Experts of a small language model: a variant of Muon for the experts, 614M tokens.
Below are experts of layer 5 (counted from 0) of a mixture-of-experts language model. Rows are named router (the router's row for the expert), gate (a neuron's input weights, with its number), up (a neuron's input weights, with its number), down (a neuron's output weights, with its number) and show model dimensions 128-255. Each number is 500 + 40 x the weight over its row's rms, rounded and kept within 0 to 999. Numbers have three digits each.
After each expert's rows: "gets" lists some tokens that make up at least twice as much of what it gets as of all text; "comes before" lists some tokens at least twice as common just after its tokens as in all text. This comes from a sample of Wikipedia text that the model never trained on. Tokens count by the router's weight.

# expert 2
router:487522487510407489529530491502457482508443436529457568472480400499531478430485536506512509446506585547511478462537415499454576547480487553445511487492481434478508556569471471431533605502438555528504465477504495562485553518473451587433557507546359528535521544520540489518556511520457474554452477439472478519541553514551500522570543518583560485513484540507483474506500485548481482496508
gate0:580466508514485528440496481522470513500481490551484552526536500469515515460515541527518528534493482453535575501461532462507444483552458495488468509546508539450496448520495514416538530502480532590506471449503549545507475483549538484449499456475497542504544555542459475490497478528559471464559495481429434476510492553436468536512535475537484529420517573540524517407496605494459528558546
up0:544535544472451439483530475549521465510426408476480522467482526514511401571507519534489519425542547469518478435474555497476481476493446515540534509576450534499488556498503489504471516492567528520475586468506491472502451338468499494529512468502563497495474461479435475540386576453463428437481503429565477500562415556450450520486549537450475430500512411490475545533455481479489510512517
down0:518482499447454478520527528476532474515492509507544482403558470445502523497513437485527557484585518513560510541502480532520593433450512449479501533482498501509458456561536484490499516466446537565522536530570514494518455510506437482479387486516467492536543504497454515516450519512500406500475509539550504572464484538452438489578497502471538506532475468508558514602484538537525535510482
gets: "20", "19", "–", "18", "00", "10"
comes before: "–", " |", ",", "0", ")\n", "20"

# expert 9
router:539511492450555534521533494520470472500506481467480491451509453488559532455534510544559473514508537527539523508528468425458497517480477518467559455452510576555508432446483517472520549456557513485542524473493505494475542509463501478501547540476428521533489453498489474516500521540548512509525547448473521586449525501560465510560486486526564501540528507440514467498516483550492455471479
gate0:593473522511509519480561455419522535579476492489506524496487439520512490535533573440486526512556539486591563464468497539520471488590521503488561531508477538515507493531443562590424490444529572600531501461439495555487493559430553437556485618475502493475498531490458477550480511543463458515540520520462451492535529499510557469518552488469506502537452512510518477426526473528523569489511
up0:485522461484522435488463477476524598482557482481529423564487581472526545470412489441558503517521517488507505549462464456499507505473557491401601547529510410528541548526520468562492547561434558431537516478468506492529506528501540499491465503559551481534468490538556412497498493418520545584485571498516475516498491528513491469462543510437496476478541561466529455548471501396499527514518
down0:476482495500484598539475442557449452514524507510500534527499446488506544549512523503488505529468451502543566528507487550568556442460462522483474518567476491503458476470514514525613553457491431470506558492510448536511402542463531470446511576561525452547528444503469579501508512519526549578513487447523474475552498517487428490448460520520509496503492560463552539496519492545549470542417
gets: " |", " the", " The", ";", "The", " his"
comes before: " ", " —", " first", " United", " −", " same"

# expert 11
router:508424527531528534482480455447506493516513459550563485488568463441539454508435486560554489466587501490481501450508402511504483563435509507450549505555562580444460512544452420514480447468489509468512458516463569527485432551524611533536452449532485518513507481532418523504580512503469469479504585470461476574480460539594492548436509461442470547467510477473561503462394500477536472422523
gate0:512534570520542474465458499415480472504451582533558418557455462432492495567475443451506561471587475407467464512464483535534458513489510531511522548497479547485454492538492515557529502445519416525497488495459485449516468532548463506497483500507411548482510518500465539444467485520503500495499496505510568472463501453511497520473432518482498483481486513462519548520458494442446468492520
up0:414418481573489528512498460545517571488377495486501506492443511508529543455508518539470524481515489452514525524560506545457466463497495460461520490547489489539461547484493517464467508500501500508515538523493508550524543546493570511415533388531504430527576498500515455506521535521546529579521492443581458477435481441501482475558455552464556581464504413481427431550516529477487392471494
down0:498555548525533533523482448547456489471521502477531537564503473441411532518484416404536485450502518460490496580516421478518470465491487482440560515459439578528532463528470419434570463463505615399465539506450419478570387438555496496495466498534509551472505523463506480497534499502478482380508507433497524530502526436510419505571403479518524549506534505493452434504533527477402498496538
gets: " to", " first", " be", " not", " one", " more"
comes before: " of", " to", " in", " be", " for", " as"

# expert 4
router:557472509455493560518482499514474475465459588479437501455503532439516471506427512516519397485501490514474487482431477450497517522429530490428489483548485420439507537563478505394465480461557494456536451419478575474489419585522445509461498496499435490501512566472489491577528483481505458507461424435433546515504507548511557544454496492518507527490554511517452530470434457488500503496578
gate0:513532493529424481424536423509440438496533485459503473501524508446471467437539475521439436537531438537437475509470472527524588458516381484494516422453413519490507511535532537457497560467458517475527504453521503532436555504436501574561490507498491542544535499448478497502460587535496525515517480428447534413483503409471491553527508552476440493549468485492534573473499514454478453566452
up0:511513561500506590496441507453477524522493448492504465478511532580562529486494436469550441497427535531486458490536520523542464539500567497497431362528435515546460479472437507502544499483512487532474532498524521518525499520548462447469491456577574478456490481530489504462438493490438486510520490503458497485463521556498547481453511582464562489526506574465486511487481499454477454433542
down0:410509440523495543492503480445433514493448500437462501550514530486485468465524556542479478500444492491558472567512507525456581539509511477480529525535462472412554539464487510513468516481512553492585547467498445569426541489479567513541446546454554487452522452466488461496516561438477513526436485503556465464508518506513538501449467515452530476498522553550527510438586493485449541519537
gets: "|", " |\n", "\n", "-", "===", ";"
comes before: "|", " ", "-", " Total", "===", "=="

# expert 1
router:486523530515476529519550480478497490478466462495480461411519480415508446476470509478499455481524484522454469513476487491540540429492521601489475468589510469518529501572449445429480568511478506445477495484508501566454471483573500530474519491515565557529464490484517537528538452468503510537522490461508464508370576505484419397504505472504455518506474558477562502389497513508467525481490
gate0:557473555491490444585514558475460547427492433510483491500551450516459562517527502554500426515516477489496479473494521498487532567541521531522502478538470508526521456503502500482481531461439493467459480540510478528556521494511536522500463440491480502454516566581534464534502571460494438570527525444503519521438498471519532565549500434485495528536458570513481572468499543516492495449480
up0:560493539489522509549478528511498469445499446546494475515494525522460520551475495490531466439452470467447522573531544485483438471399454452483440476498551489514496483477524452543400553501521556490431511553470516530465449516441504452474490527572543509556574471470576575548534434478566502501545439544503454487457427471477477438564525488469540533467557503523464531536483529452512584500520
down0:471517533585507483495510494536505491542528582529545527509495527516475447435532432409485485474536522466451443487459425541440406512528523498513522508541561492527506494472407537382454556513525561451568514488497553509519475452476489460539562531476384576490487486478513526495457489519542525491493519484586536510428477535500550536471541538479423460441503517505485537503580557519573453475554
gets: " in", "\n", " |\n", "==", ")\n", " In"
comes before: "-", "|", " the", " City", "'s", "See"

# expert 19
router:576459528528481506536490450487577487437512536519488481461556527500473470494500509561506436441510481551599454471489451390511525574491477535500532446485532505464513516494473566496445567430431533479484549530476516526457507542504492562497517464443472499540497478475521580518524517503476472537463531432506472528527476492487447410495481509521542526544501529478495529436512548527605581477575
gate0:450500516525516534484495448456556508491524477447530519496530484535477467542512553484469449475522456509534497522492447512418467506560537454472513466519432440495513530505524510475499467542401471490491521481500540497516513529487497521471529507467500525491478537443506489539470478540505451531441486470465464495520506451512453490488476492472462407546605482508469454462522490458552478495518
up0:473461431464475478487483508469524479486482453486478470531526500559491394460522489568503465451500490549522454511547497509415499490464472525514454474425426490477473503513536573414431517475540520576524529578467490476572494418469493619521474438521499544482458520571477518467497482486564539485433540450496534573466551505527445458472526506470520527540524413509454490497496483496505541409487
down0:573482509511529551496458484464515526486475512515575475468531500507500446452531456374463494520499608478535412564476522599458480487485480449474432531518528554510532433531446444523470523476486474517565505495532519499456489526465535546520458535498525531519496509543479525504515547566486489549459477479516437557470488506443536502463449544427559463523506517444481495492421563482510533492507
gets: " ", "19", "20", "18", "10", "13"
comes before: "20", "19", "0", "1", "2", "3"

# expert 10
router:489508523471436546494464479509568473488474529503510520605529482534516520534506481494513445382523525555514553489489415473568528500461473505493503429523461550492481506531515447450513538459479495479464528456494504521469472547517526542558510453495483458539538540508500604550503515562493547508420575490474417527494468539501467470521454374489527506531521502470508521471467491491514446473492
gate0:516474470530479554455400468439470449481470524552489439518569491545425426440476485487499461470509533400594535510496591452472462543532459546531536466489409500451483508477493543534525518528479513462489541470538537455546501511491495521518444580560486462474505475524482518548453530522512475522475463436540505395513500529493515509459505483578488526505500568464487462495523504452539475440476
up0:487524547525549497455468408398533536466603467515535516512530520494490504511500571478451535483481537554520490483515605478495585524464535480495461540523511495473509508463536445433495523544538492565598491401458501530403504561492505391540452550539514536431485502519440490506536445487435479526518479452474511482516487492524448501515479494518431509472509483527487462486494539555492470405526
down0:509493568518530455551509476506561442545566418555467529532538570517495525524576455553476514481550549476477527512486544531509439472503510504563521458476426513505516457414503506538519496484511593540513552463396540487534548544470524536485429587521542532529496514501497528549504439518524442444446552471561503500496470525508538457571483510507503516521484527489488505471478585498517512498532
gets: "0", "1", ".\n\n", ")", "2", "."
comes before: " |", "==", "–", ".", "===", "The"

# expert 16
router:522506524504389491522488502481495464468507494491479536511523567493583488430412452542529446422512510521584510476508531493544552526489473493518554430559524482488507505551494485522448583448510525446532522489471551558471430528551503577487578537515444435555524511500493574577601447512501503495539482466507543650519533472550477442558513497505599546495493555536515571476504507497453511472480
gate0:424513480502486544482522440501538471588474435469468534484495515504484551519472485519499499415515431461523502462511506448550493491550460445499507554486627487445489518478572476517465535455476465474536523465524516528504500549549546539528474459469488512463495488510408487538489498512468499454457570555449494528516569480432492511510491497473490522509500503476544472530476555511495509500569
up0:505452484545548461528461513424532492504422463503462451497521517511477525535504497558491496465467517512537490546525488508494445435430508403497458548500531587505464529532487566521504504455538481522424434538481531453454484505515524468512447449518558543481515471448473540451545513491503545501491521459528525456436453456544483472455494548531484480492504525524505516442491494472497522492436
down0:563511507499482479564427538549505477505500509460539479557452515574535544453553434450489542524511431519449522502558538555499436547473552493467486484482480533486450508578442526529490455569523490511414538518465484465411514522520454437493515527494538544514552456545518453520378492487484498527468446528520545533495355548458487522464482550456540438523486541550510546514484546445474451468510
gets: ",", " of", ".", " was", " is", " with"
comes before: " the", " a", " The", " and", " he", " which"

# expert 6
router:513538554551494503518530497486500452461463515543538544522476506434530467435434501453533516477530485516466496458496516512500523489464413475502446423543455508495432449502440481534471516480509552599527548540507485547437533457491556540537513521560444496512541507522533459533562478434497525476503539536513521608416562454592471499450500456524573567477527477494442523585433571489548428470532
gate0:511547495499522500473524505471530471494541532541550520475455523447458476520521449491441483533551545493540509535549552544522606506472409524520569454514436525450457493515444461461560527443541493597515436487526487493523495504482604548520434506503454497519436454537476561601501475478521480502605502517487556438441543497572418504415496488459560484466519553532480478492470476501493532520451
up0:533498438551467550505505457527480582415500419525495541455385497502556530447446579550496501473525512526471463497482464497504472569508550484469449521505564484488464453457478500493521555474495501431515539540477516570456500570562526479562434521527490496477496458518490452506537530539466524496459495501445583473513479472503446483427496439493495457594468504466426542516515483446450477502457
down0:512495484464533552516541468499531535460499440468586505548504504524486478534474567426548520509495496508553570502567534539565503497509491528547512523513485561525493530472564495445508475513481520454471452467480528535476509537563490550509519596416568471527514524556541442475513455501463487465460548530549453472508533480452487481529552448462399521514594588528535464491423448472484499565478
gets: ":", " at", "°", "′", " July", " August"
comes before: ":", " ", "\n", "==\n", " by", " ==\n"